From a checkpoint of a small mixture-of-experts model trained on Wikipedia.
Size: vocabulary 27622, 51.7M parameters.
Experts: 32 experts in each of 7 layers, 176 squared ReLU neurons an expert, 2 picks a token, a sigmoid router.
Below are experts of layer 2 (counted from 0) of a mixture-of-experts language model. Rows are named up (a neuron's input weights, with its number) and show model dimensions 128-191. Each number is 128 + 32 x the weight over its row's rms, rounded and kept within 0 to 255. Numbers have three digits each.
Before each expert's rows: "comes after" lists some tokens at least twice as common just before its tokens as in all text. This comes from a sample of Wikipedia text that the model never trained on. Tokens count by the router's weight.

# expert 12
comes after: " |", ".", "===", "==", "-", " =\n\n"
up0:132131137119173116071186175094158088128098127104147148136114091122143134178101068125130118129118164079157112196138079120143162128126125173162165184104149134100131135108160145119127159151106169
up1:090131152180171139133161165152080144162120078087152102097079115111107119103144128104119120134126155053149097141123157095133118107148153156121114142131097070104153151103139199088129115153136118
up2:094169172149186118144150120099136101164154079147114163136116145116156080125091122118066088175086131069142085148085092079113163150129129162155166172129123124100130168099162100170116154108104182
up3:122106157203159108054172096117095129119131094103211121132111134161147087073102117098148118137120133098159120152117121113150143129127122162169169159127057154091123132104149137082116108192120134
up4:142168142165129106143144086139141100125140136117132112110139104153161068102101093114107107162112097064117149187100116125163179176135108159174196157165150117109083146062130151085165146087084132
up5:108134148148109105070100105104143076153121110104158123070097089101095100142076046117125158175113114136184120128060064108130115149134173176165160137159146062054132136081093132137083172153134177
up6:064102152153114098176133147105123119139096132104148084113142092088076083053112102082153120147105130069158090187109128135069123105129192092133149115123107150114105144123152135135133135175173176
up7:118201125104167064114089151145123092159139111100116147146157118116113137159142119148154137192129115053131052190125128153112053125172170146056130140132154109086136139107120109161089084173139154
up8:099143166149139122086184079107147069137072079151157107047102075126093078117112098069096100169125169114173120128075131069155139198151098172181123193110102157085126147128153138132105208150122170
up9:134159167134156040138099112098108099102112116179107119126094103125160091136133137057129091175120179099176102155091118147109161130212074136136155130183132148114074117082168123112144154153117172
up10:115198163129167117082183096131113071156107108096152129131114138126111116107091103083100115157140108092168050158091130120107118168171135124160118148129127131110138138100192147126140093159158164
up11:133127117179180084090187152100155092121093094123152138065097112145114140124019037079107111139075150113199100135119109097146122170134146151110177127155091144112117158108155172135067157183131194
up12:116157135202133103110133112126082098133136133184150129079108137143155057101125097077107110170127136079161112135101064098139097124165149147169094143137126086114164133059119205102125176156118150
up13:163138107192125089099143116143119126131171156145114113137077175119166160095143146086072164131122156091161128141141175125175126153146140116178118109138160083101182162070099113145097158146108104
up14:091100149144168119127146116100108117090118135138117192118107138125105080124148119112123146121089142105137085129117089124125170150169138160122166145177109050093091122029128162134104132156116125

# expert 28
comes after: " the", " a", " his", "'s", " The", " an"
up1:157153179153187100130142174135077120147096127163166117077131123105085071142111115097137152163124150117178106123142136131123143154150123149112134167131148090115127120142145163104087190147124089
up2:101186184174160123132201056170083111158133142119172101170078072097088045097137093118124147122115166107183138163059127117129140163110122120123137135150114087142117180097121119127076115147158166
up3:083189159157138131107188133117123099142102115086132108192114119152092027119117070108126091139109158064164121150082112113062124139150117106123158152176105084094142166084170174129149161125110180
up4:118118133147122090147165067084114068124129112077183110146047099144105062120144073113124115153085174095165121166081114080125117165145101131113146149163122136137091162104140131096083162117155134
up5:112088147155128145079147099113146118154045093068163101142126162089083088070099083128124119127091165123143072141091127129152177135194152117147122149139098099099088097094125158089078129153149148
up6:138111137150151129090164084206132169124148066092058112183092080070150103149167136050121120140106168133128178130119111127098106086115132043152138126122141121112158212145097150133126120160120147
up7:122141176135134127129148121124103116124123109092130142115090093116096126098085108148141136165131145083146140134073095105097153110139157101142103141178108078106078142086129168130133139152144173
up8:139167152153152106116159119150142112190113108113134102135085147090113056106115110114090091163124096083190075077092129124120144146139149155120128152160082111093133181116160122134121106181174116
up9:127145160107134101075077076148125080130081071122142073124073124120113075095114098128095108121133149065158139113084099059106158172135108119153179138158097112081140138118148137127072128106137176
up10:077144175112182145155094078094158128099083161070118099103170143105155057155142120184109085115068158059124118166131123166133130095183128178119116103142116114116090097132129089110153106150137108
up11:074140162160148130155143109112122088148099108133112096172115080097084114124108192093142127144071167057184100144133094108110139181181154133133183096149072129132101129101167168124112121129189097
up12:032122146162119126122140103132123053131096099151120142168084143126123082120091140129196134094083117118137105129130130132092211153153105115105189182100098080122111168098145141135144144113193152
up13:090161180161155074154105102089103068113121126137071062117042133107115115075096099173115144142054162148101095136096111111081174141139105170168119132156072102085118140086138131115101130161118165
up14:142077109162155109102070183141102145098125071180117138111110072071103147122127141140163131189149132103143067173115144091097132174057159124196161148100130116113108171137071163156091105151147120
up15:103150166142198152095203069178112082168095158140121096073078111103065077061108064127096106123130149098118112164149120129095146167096117129099166117137145101111114128136197132132111120120162164

# expert 24
comes after: "–", "2", "1", "-", "/", "3"
up0:084120144156132132138160069087124083162115158107152115108075134070081104115076087069084141167082159088151126148102096089102110131149154218080135128163119104157063145074178091159090104136126125
up1:076197188141171120079161107134147147179126119088156125121112084163132143120117124142099103153148137106115107153100090124136132163158138158131151147201127134162110163155159097126079143154137165
up2:085150147197174136125156112119106149162141111126148111046084087136138095136157143100100149155097129134106114150092099114127163149175165176127113164223102072077133152104147170135098162151150177
up3:064153169183159097131191089126145157140119150108176128057111150044099104099103094102140132151128113106143110141100102135097113180155179166128133168154105098098115146110122135129066170166172154
up4:111170126173140095143127088143167120098128108104141103117084126106082094101120090090135095182157136112163112157125072114080174177145232191143164123125109095133108150059189152106107164160130164
up5:121150165184143142097143121082129126138096125115171108079089069114082137118115119113089146158092128086153141182107132113077115152143180164204112118190111060138098108109135158122106163154148209
up6:122176110141175153144174086147100134163132078108180152109096090080086120074076088113090124154106131144134077142096094100129113158161126171132126173218067134160155134099142122133091122130127175
up7:084106150130105116114127111107109140139106063050107126124127149062139131138131144147148150130061091077183118139107133107112130116138169124089124075127092141102143157063145219091154188068119098
up8:146144156162125093153125137090099129166095106149137118107089133092134077134120142096111111084106146061139110117122093129150099147142122134155149133166063098159095185145167141139115146143140139
up9:116098119185162163086168101087091056160102163120098138096067128121125132119117090137109063149175170059170096159075103128094117156156125184127099116170150083166138143146185105121115170129145150
up10:107110180107101111138139161129081111049092105086122110129107145093135180122094161131128081097091166160103124125151117107072178100114176154173129155121079132147111175085149137092101176094148122
up11:166143119137130132095150167126140166200197079141122132134083158090165164105097154143081070134158097121119168107131069139086117129091186159184131201180104127138148177039158122105173161124136185
up12:143155119146139114154106099160150167129154122172115142142129147059175173078101133109095092134164096077148128085105154067136175095205175114132127114177118090066139125092098177081108174142133156
up13:071133141189131141126139136115108085152140139096169115059124083123112077136077082094110156154052188096133112164123096129099136171127132198144158169175095094141107165071140131149147127179157146
up14:133175119136187087166116113103171112147142127102106116158144090093130070102146069130094112168107168100137097158130106147119072142171159116128114126209184140104162112135125168137135081157173205

# expert 13
comes after: ",", " to", " and", " which", " that", " who"
up0:127178135130167117164109097101153120164099088122167134158076100101125104071109114149095057151089203135191147154081097130089152152114139159154159135203097132102111149091156177134133143151115140
up1:136153168134143084131149090188107087136137143122160119102080120163111126094150137111106078120097155052143127140125131096097166171136145137179186144143054103099025162096130165114091141191121149
up2:101144140136105125145104012128103110121094113148085156163142131097086142148099136086168090187130134134123153094124095062154153174103131160219164122110145084098138117087128140144091111158163126
up3:146128129162150104149201090106136074150121133130096119071125086102115148099079127100090111146082206138123085163109130075061148128182175183181218130120093066149113114073076136110143154137141133
up4:116179177146113111147144126161161091154121083101143105111126039059168136076139101123154086154127177077080129208146113083109157180127101209140176147164097101147080166120128144143145152139108115
up5:058116132144179138098188118085156134174164117117112087077070091140153103119098148138106103166108136114112106165094078144147093121105155147119138115159115122172148174043115189041175130159141119
up6:118151183142152124133099140109126102161123152143128130113113082152098163100116125167102116161079144101136107129101093106141138091113138160198146123177147120096092161123115123106145154157130156
up7:123152148142148134094160117132117124194108178103154102062105067084089172179119111155102082153054121133124105145144113107109176200162210130130119156191112130114093132102128121100140153118130128
up8:151186179193111099120110106154143061138117104056152066108147091137091065122110108129089112141107155143107058119147091130117121127155085173150207134161055081115124158103081121104111103171137133
up9:119147154094131102107173085118089085118075102105152091094102074115094135079108098123124093136149134067135113195111132114142167164131124144222185098117113069115101159089115088154116146117088145
up10:165058157154167137136177157145114101173091141080127096112096127138088138139114110110093108075120181125189109155132101102089131155125127151103134159164093101101097160104120126135135114151144117
up11:135137168163099135127171121145092102114089128068158075146174048092106125076070150118067097155106188117150100139115126114130113193150144124095155058150109138158124140140105165131109156154129140
up12:102184129132131104059143128122145099118192114098172101140034108146164127109170194173135132186137149135155148093123056134046168160165135131148142132128085117119070158115151175074115129117139104
up13:094136170143129112108131130143108114134150085104062089091095115089120140136137064093128146163105137112147115193093147143107143099176143171171161102146124113146134127060155124184144183159119165
up14:108171144152163110140094086144185115164128139086135137092081132118147139115121116112087059139122180130159133164115096106138114158175180130127217150167148136084138195076139155109125120128188138

# expert 18
comes after: " was", " to", " is", " he", " were", " and"
up0:093144148135157124110178086122142100134110120103155102106100050128090139062082136074069119161116151099081117183119073111089113176169108151109153159177141102083097176057130105094112131154147143
up1:161083111160096139144111127080117092130130125112130106100077131147143126117127118132175111098128159147098121082102110087067102141080116190182119154114121141130106174157101103167161119198117181
up2:169095107154117162159121139099146121133156096158154076124114139145084118074175095160106165116106084104151122098099112140089083137112115165122139144179128092111082132081101067133138094131172088
up3:084132112175154068081150121130134118137091112056094139083102084095164121106126162075118153156128154129136116182059088073112159131190150184171171151173125131120097180085161115139118204165185203
up4:140161140160143134094155112133091074172114118137133121112155087096139121105137095147099075194114134112169065160132094074093140107084139163163147132160072123110067141098148151086099120140143142
up5:115109179157142116079145109162129102174112089079138123118121107132126086076101098105105108178079113113136085219099092121116135093102169191149171155140097104103073158051162126118083155133140167
up6:122147113118173121066210135088082179056092139072152108149141071136144078096129119168079067188101130057067055143066126120109073149072127157193147100163125155121133159127131118066132129113119148
up7:138183154113191157032144158111144132101069137121142116151090090116119143092145180144171058134130146099130159080088107082155092090116137126177127152123119143150069140151106097146113129161114144
up8:133175147160135120139116095117138139190144093134101112093082052148122130098133131153113108119069099100137112186125091089129158143126132155165162150142144123127131133076139067114081145153121186
up9:130148156106140160078162159141090113099082133170145111137108146105093138056110164079104111104152147137091139140158053051093110157161116130152149189111095116176121157131108059142086175117127100
up10:105152093147131110144168140164100162155156158092133159063134112104170130149150137107132118112161070186083138149129096133118217187156156121066129133106151126196146135118110130197185166134118091
up11:055156175162169143121110109124119136131137095095131118081115131144117116072147109036128155202113125108123121141118084107089183154124172133146136122140113108147100160050125161081125164115157178
up12:093149118192143088056187086113091054135089098164145134092081051158122064083108099083112156163132137116152090137091071096128151131101129182132179181150147103147119188070178117088104132101161188
up13:137184125143157071066145099143083116146138094097138095101118079167114112115114157099136146156079106118130079104119104041112129118162154193136161170150060105082069135103108096115058132136161125
up14:092140098168137068105168104131098081150098078121149136079113121098143101081095125108152131155076143102148082154099099115106184145145147185094136097167167159153088174124133105106157211150128165

# expert 7
comes after: ",", " as", " of", " in", " for", " with"
up1:123117127145158116098100101119116104192143123130199151165106099184079087104093103126074142174059116056161116153090106093092109150115090119138164127154106129107110179099190135134085166147131136
up2:132145126153133138091131106132097119174143118115138104123102103102086075099110102119079061177095111066152126097085124101084147216137149127160131160112105106133128147044101166126116150162121156
up3:154168159126116091127148095117099085159119111123105102134135119164113092117099085145116074114094224105120157132056129121126129130176125139141173173193079069133111116060132098089103160137101151
up4:084142113161149086085141087066127094139110095134137125112070069185117109132106073146093071126070130066138126122089079086114135146104100168143129086171100106110076120135165136099084118099134154
up5:127176134117142081094148097177156124162117075096137124145100102131136132088124094096086108114084118131181138146046111074107093177150090130137140106196078095076109148109157136119101152154127161
up6:084160132152167063095109127127093062153109079086133156125151083122152116108068096142143086175113149105154070138080087052108157146135112138165154106180110114085109195112129122099123158124168185
up7:143157136152146090115188146124129111077117074095145111145108122083108074111098113145118146146162175080148132137109092105123150151181116176158147108150117076154125157107113123072137192161169147
up8:119149148189118123078143118148125102084096094128112114135120112142126090077091065160112045169134131114146123159144102122127111203125113139111133153149107117134112120142125093149116120134095128
up9:081149157146116113113159094079163085155137066083177116129072081132106111113098121124070073146117140085121145150120115103092162127166105130123138110194089168130098129119151096121103191157098201
up10:081146097097126065185111133104108120173110185113125142135137113109131122160110146132157190147055183128104141129153109115079179177166188183155140208198116147150061128097190103086188199162139137
up11:168133163099158115160134107076159143124099128153088149195128118074145133107195138134108134101133153151126143090116129160106091094098160115195154190217127159105150122076082182109140185146124123
up12:103135188172128091102112109120080047177086134085114104114146124142108088095157129154101089179091199125138128138139111115136129155163113161187158121193094129145116164069178162091127137167138192
up13:119139131162085110083179124168078068127094068116139132140123096129129110105080125083109116169155135118166129183096100086137140158158168136164181151163095146049106171066156177111132145150103169
up14:137187150162109100097176095115095151156143076092106148113087161161162114168151130122092100163112155145140141079159136125124179133186180173174108093110131141111098158121127079113097149173054171
up15:153104120180139079106182135100107093184092103127146127136135053130114165160089118149091108135127173057188063191079114090137135147101095117163101136166118103127100110095129178059129109126104145

# expert 26
comes after: " the", " and", " of", " for", " two", " other"
up1:094132150175090109117160097135137136124140115106170085051101121106096120128114168060136096161119146086178098163105103088120157181101168163177140133148096110107095130124169140106157160190129170
up2:133061087100052101200136093140123147066183105154106140128136149194083167107140082129197165116120114158083149123118166114083138145142119168129159114089143123122084147138084126211092064141126078
up3:062176172193152089152187078105142087152068142146178104139123084115131129098091119129202097131107122100123125134115080107145159167140190139111124144190091120130117139070140152123152122159177104
up4:102238167099145107086097136128113167122119147138154099091081143089148130169100158150177061130090221153161169127109119151148147153089118219177126071098135143167130125141137090164135167125100121
up5:111137098146135127101181138093156178119154150191105139108081075153071162140110157120154114126144122144131165173111103081156114167084155112104122134142124106105118173150049168107110192102097120
up6:116162194173202111119138142136108133127084114122127076078136109119127131131055127125136138133122150105099119149091049083148134133162126141138167117161115082092099108134169136096088182152150138
up7:124145182166064136134142079065108117109100133157161078151068120109124148059106108076136089125138227074176095161171113127128163172139181150110136132169096111126108167089132127094105171108164131
up8:101085171144146103083181153128113082164134093120143069056145049091175126120069127120169088176141186093147080140118100114192139161138147116138150174098144132112119149128167162137116155150153174
up9:070095133147122118153160145096123104077083090126137117131108119200137186111106151117136109165092181122161100132115091098120126113164163170092186097181093127095116152069102187123116156170169135
up10:094186176146167118107161071138135132179101088124115125086100130139113157166100080131108114209140138114105107154128040156141171104114138118164132152190116167072124143084122155065143150149167143
up11:118173106096134085151193100080147125140120111103214105089126105115151090137103107115125092172120082094194115131132124100140161133157167146139180103157104119092082128135148146132118095132167148
up12:131188179113146133128142101135159106141067127106191113081118113140159107151143090122065165152105159082128122147155141112033096126158123164148143139126125105113096114126168123147123174185105147
up13:076159102112140126099096110086108092140087162074099149144072169099120066157152115132089035081141163157141156217130094156119177177148100090134114093101143106127125154130131139100161198157106120
up14:127199130173133090094149107146129074151118122096116149115107065111143145140097129147130098148115119053158061140133091123162145133148150148140138064205043124123077091053088159124091136136147144
up15:106113153147147124048165148100083063110116148104116097095141091119127122141074111118081089147125122090126153178087109091091127143165179151226162146156131119152098173112128100095109140143140154

# expert 1
comes after: "\n", " |\n", ".\n\n", ")\n", "\"", "\n\n"
up1:067121119131159096117155121124088141113126157084196149098076097106067133115120115161134115167116149139187139160132101103155156121112143169152108080136092099108094114113111155159110113152143160
up2:135095173096168123108131146187103103182115104108156125099086189084179084089163137128112155133137142108150101106157145109205118094130138098154148126144058085128110142055179174175128120135127115
up3:135135154122076135097176105104109120138080159113144139114118130152111094137098098112091130145081162089118121145101078098140181173131152122186113137158127075144080168144184133118077138167134181
up4:097119185164097118119115136116148134121143099069121120071140109144113116202097115152138164189082127149141172120106100089159132106152186147156136163155150106120127176116188118110182155141159149
up5:168091148111049113138130187163164152199132129086157140157140085123156174179118104167111139146133132134136093116145129209160162126125191179128187161126084179162133111106168122116156097137135123
up6:095141207072110135108196109125140107112099122104172084141081135127151085167087173120109110108103151160138132162081128135163173114062124159174172117184113143127075163065115129096106112123131167
up7:106115212127113098102097165169115107170126113061148137094122163134168126098103101122112087136143150075152112164097118115148138176110138151148137123156124100167111130101131142075126165132166152
up8:132177139109153067106135136093098072156101066113112129086076092124140139132031140133117151178106122123135146133123137156054143135150141125142151104125168088123161168173126144148094109157094130
up9:114127127192129109111157088125154154144140122109132153097066141151159108126115079105086083170101156124137168182111113115156138155119127107143122140185119145135130178073140103120124134137129140
up10:109189100133157115097196145109173125175154114117142128136114109137113124115074078111129125176103153091190120143118131163119108161147131127120155158150114117116142170093133139174135111155150213
up11:120147127159171130091121110202148128195149125127129157138119166140189122119136113141118072131156061061197097120155088134136122169137146120117125119121111115100189107129170136138154154140119192
up12:104166162178131072152155125115094117136109105080144111108093134135122134110112107126163101137091162062154101185145071100130142145174104172172165144176086095108111160065142122154136173138143149
up13:105093106100132129154144140172108150105180097140152155108149154131128136118140176113130120115126075067066185134186136131172107183178126086122130157120136127166120146086139136166126184146130137
up14:123159187158117065126129105102091079112102130100133188111082086141100103118109094154128107105142146123141123173107076125127135121128148132119192133176130097101131154090111160077133117135160132
up15:175085138122078124121120061091131116064171136144122103152107097197157100146141093096129126081116161157096121196112154078145114089133103139169102128127158107131074157145062059146092118123113139

# expert 20
comes after: "\n", ")\n", " is", " It", " was", ".\n"
up1:098178176138087130105153100113168113078074105113141090141123096141138125117070105152078118127079152072136111122096063105160127154124149163177173127177078161091119139101126097160172176127139181
up2:094121148181134142079135161136130089151123104094143123136110114159115128120124084151130086174106137085111150182108156071155126102139137185183105143205165132114083152104149136149096114129152161
up3:109123149137107150061091138157067135188123190091126107117134153114189033128133113133079137179156118148105127146081095160176116137114108133138141093121147130202081112154137165084070123126134128
up4:098167154153148140057184055108147096123126086131123132111132127109110119144111087159118146134096167110158112124104055096114144170147125172152161144119077124099131120099156113191073149194100138
up5:057207197099182039105162106147147128153114082077139093124111110153133113116128133154121101117093176088158143202104116124137135154100158149190135091176089151135145115098169097179174137170075176
up6:076132104162069106096136092121174127156165126096129194118111065194132153094116093168102106157093167107112149172073104113073102178141116157126138155107116127166095124134121136143170157163136148
up7:071162188112075167084167138085134180104072165159149092098168160126135167158070159116156173154159183132111128170120079151146162078139122184155121163160148162154048179089149087101148162123103148
up8:074184155182108165096127019092162115147126087021142116110137141124202114123095122170135150166112136094126163188087137061128104086122100156101140103135101142099128101133160199181111151115163162
up9:093158121086018116158082166088108141143107139145156140110169152174150061141132136219142190159164104124154132134076112126175068102112086120124183091115148162154139088105115122126157111160080152
up10:099167093142106156125156079141171083127061136129143135074116068195187129151079075134079127149088169116142132153125101079080136118110103115126172128159121161162055145094151126159087149176170205
up11:153107099195137123123176074116122098146155091130130141104062139138150130077088096118109098147096164085109121129153144126093127141170101130135136124157155169140101170095142126118051126187179144
up12:139126106149127125074194122112199132130105140149144170115120103113080165185126086120112143126103127106076215084108146111101085138152130172149178110173073134099087171112181128139130155130133115
up13:139183157116177127079136146103160108156099184148125087122101093105122158137158156082094121163148139110138164147154188097120096100097132107168119176162144162098126150146099160205177129135156121
up14:112111171174106131058158105105158124130133109086145142115044102161146145166099177110118080148107206108148120207110094098136127154141123147164181170144083111170089144114167118138122122144114135
up15:114198143142175127085119146118150148172135205163096118169083136104133106155128188092089055162151081104202186090135092140130107143136144111148086136205144161096168104105122159100120158129146132

# expert 2
comes after: "0", "3", "2", "5", "4", "6"
up0:100147130130105107142157135066123113159129119086189128117109164132135134108063100107085096123097141082109091149082111113137122136071188205154146122177107114145096151122161164123085163167117121
up1:124143139174165102125165060129153107165097093134149113106087111139100161117108157126098091162090110126123113139072113134110122157194131143182168172211059082167085150099123171089109100122166164
up2:181134103160191108096129090109112133151150081094146099090102110100085122084118127090113091145117113099154158143111119113123134177149135154140141149177091050144074168127128117127015108123111160
up3:104187131154125095105126054059126119145129119077178144111097051133107124134129086152080154148129145070113121144091099173084147144119137172139147148156084118099127156108095122055100173135119200
up4:156183146172137094095152083086084121168082080117150118126099123105126113122112101074106048182164132115123130130096146105107114158158162168137078111170180131122081135098096168099133140170143136
up5:096066137112104149147125117046194180122112059139220114179139088168115086146109116162151131116151101149109198068121145118100136071125096144102082104102146125152151139119154126199134102130091126
up6:112151114120122157125134147089106119129130124128174168044171074107120144154116072121152126108138148130123193156127105146117089135183142183118124179104093120168082160102156091131161128135123124
up7:114100085142133144136154167139152127187118126125208151088123072129128092147050031099144147135166137145130110157088127134180109189113092106121154121085148065169165102172141131201134106142072166
up8:124214120131132134127207106067149165125069115187135144149115121085124101118112118066133075137077159157152126159134099088138136133179144120087079116152168130136070119107138120158125163104178118
up9:109113160148090140076128148137151118128106060125105122124093123127184203123125145158175138099063137103146113071086127136146117089141197117151134177139098137106133116018169180136141173117130150
up10:112202109105122074096141061128105102127151145118209131073117078091141118158171164122108141145118159116185122114119081076141115151105125158110140180179176116147106111083157164118123190113130197
up11:117182134129123080114144095110119097142125094085167128127081128146108125077103128126091119185116139102202106131121113114130169139136147167104148118166110103097113164110166164108114121149131192
up12:139152139184147094114178110113137183150157104140131136112079127100086169122103133140113121134122123114164085118066121084101146169214138172152163119179087113088094217083077147145130139131157184
up13:109144176126121124093197072125150104148102098123121131096118148096097141144129114074129129169109110139158127133061146081143135141100167170120121169139140098131095143120169125126075152134128195
up14:171143105152104093064176136128130142137134136117165112089113099151075090108106103100086146193130127107168107107096152071119084160159131161180133144117098076106090160091170159092098140142122142

# expert 0
comes after: " |", "|", ";", ":", ",", " in"
up0:148172162155143091077161169113114072173123108070167084129121118125073211065107142123072121144130124098190066100109059108133143110146134146131133138172098099094121127059188159141123141189183162
up1:173147134155139128095126085113122098080131121091168130131102104100137147139151100116056077138122092085176125135086104145144137078155135157162176191109081094132160164057108101128095106140157149
up2:119164167127129147138104164112132120129146081127119108138122095115112115105101173148129071162132094112175099147154080112087163130177127128130136164165094114107120141126142182121111146154169149
up3:063157162164145161110162119089124124121112118114179150166105131098176065134160112153118095149070127099139157096090070085117133141131149174151123102175131137132094113118187141125112121166139126
up4:152143151152181110126159156064106136147114077064168136060137156110048123112103091090098089112108115117138099127105095148114136166173173161138191128191117087109178159129116124113134143146130184
up5:123110142101213135141117113109137147156127090178148094105139133114152133139127150136166062127233135216095161089155078144113140094155139136188121197113113168148090102109105111132102149143095160
up6:173180082148175133109213120162085134159160156125128154103095116149108127136113161105110154104184110116144119166127080106185095171154077108135181153138112122178127136145105060079099185113096119
up7:128068161133115108098192104089128086119127053066179097117108177105128136106104074127093086134107151095133145121083123146126119138173127197199165145178065102119141180095168127097143167192161106
up8:153111145144129130026126137100093089065143088080139095129090162086124084080123110102116130127082122124152087139073109116156141156140143189127158165166097126104115161072162084090163139175161186
up9:131126099178164134117122148123103119131105124090150129164082087164105084152113117147090118161081161119153130116099101119168147149169158186133165154177116145143122175115132122104130175174121142
up10:129120129166149111075163111127149109093136121146131116119112154099114148143073138149104146145113109110203080128073083127144110134146208121174115222135098130134110158087101182113108073155152125
up11:134109126171126105085172108097105085127128114049115111103130065091096153112131102094078125129093143128136091161111068170157147167121112144174187149157152108120100116126148134083113124158140139
up12:131163121184149101109156106133142105129153158074136093125089101064135150125105133116125130179150112090131142153078061105146115118236156163128143138182097096106104200092116073132127148123142151
up13:153140123152097104143230119105116103107102071124114134100138070089116122102084105129091093177088157100136098182089105087132160144184141178135136129124125107109139159089158157053090161140135135
up14:120111111125110125098119120103085095149142106097161086093127045112077095136120050142137089174065144098155100152122084102114161155167139161168139153124113136125146153100187174108155131069141153

# expert 15
comes after: ".", ".\n\n", "==", " was", "-", "\n\n"
up0:102069182167144134128130067124137100141102159135168141147076134186115157093073093129138080158107131098138120134070095109111121125142109134167150161155104141109119163141091140138167183147128122
up1:122111122126075063132107130134160150164111100087166097105132120141086132136075081150118124128126148156093070136117120106155176161133166174181163112204130085121125208078136202162169135147103076
up2:133146190183134106121194150106144122152102083078130125084089109155125108058110111159067122153127164100190097188079065101106141148178131157149146141193081123127062166118169095106082176189117183
up3:052179104040126153043160143114111152168148154130175107147119141101111106137116135127110096153130124088156129124131151134190141218141115102141179119100139143207110092164240136126067137145142137
up4:096136177125100091102128111150121117159116153126129087103068130150127151117111094126027090124089218126120079129120101082117134095156142106174161110173102141139118178078160136116165157134144142
up5:157143145133128151097134094119161099111107150094116128052083105119113112146113099131067120128102154062120089188106107085114078146155124152180130088184134105104129193135122106086047188143140173
up6:143188156189150146103156070122127090135152059143153147123103121140153142096071110131075149146118125147114179154137047109109173157117144144191129161135092157166090135119143094138132150156090163
up7:070117144156117086102111131187123130122085093123129110071128120121171169122093161160096095122136153123106144134105126148117137193132106137160174152113127120151144143109142102172091172154139132
up8:067152174103144088126181061123113111164087157091132108092126067121125136118082092086062101157085158145203130196093099084093149142146101123165124126168118122138119154169141167126080110177118152
up9:117085158103122118126179089142130107180079124147108179080072132085084159138080089165124168181080159163099093162125115110122105178167112148161117136156107135182135165105136137108158190178117146
up10:107132167120130169115131091119139140154101171142141129157129110087137086110114127099076101174092183116097111150059099148169135177110097127137194134153104079146104150128151174114129185177114148
up11:152075167181128107134142089110129136087052103128148084086099130128108063087120111082139173116135134118124090134102108133164132088177111172090137127156029090086096111137120146122084099135118055
up12:073136197156098130116153160139134090147108118124127161156187105132094106084082115137100049130085109124113122164109147140057165118138124127181161148195130126133156132152072107074093155159113128
up13:166148196166097149079133122122117080123104091109145081162128114110110123160065108168136117105089182125163127166078101093080104179172112147140118139170154159120160179093185146124088148150136122
up14:114119114124128137087188145153115152175112140116121129123113092163175077122117123098096148136093184151168066143142100087142177123168152158119133126148144132199139120073154131103105201134053190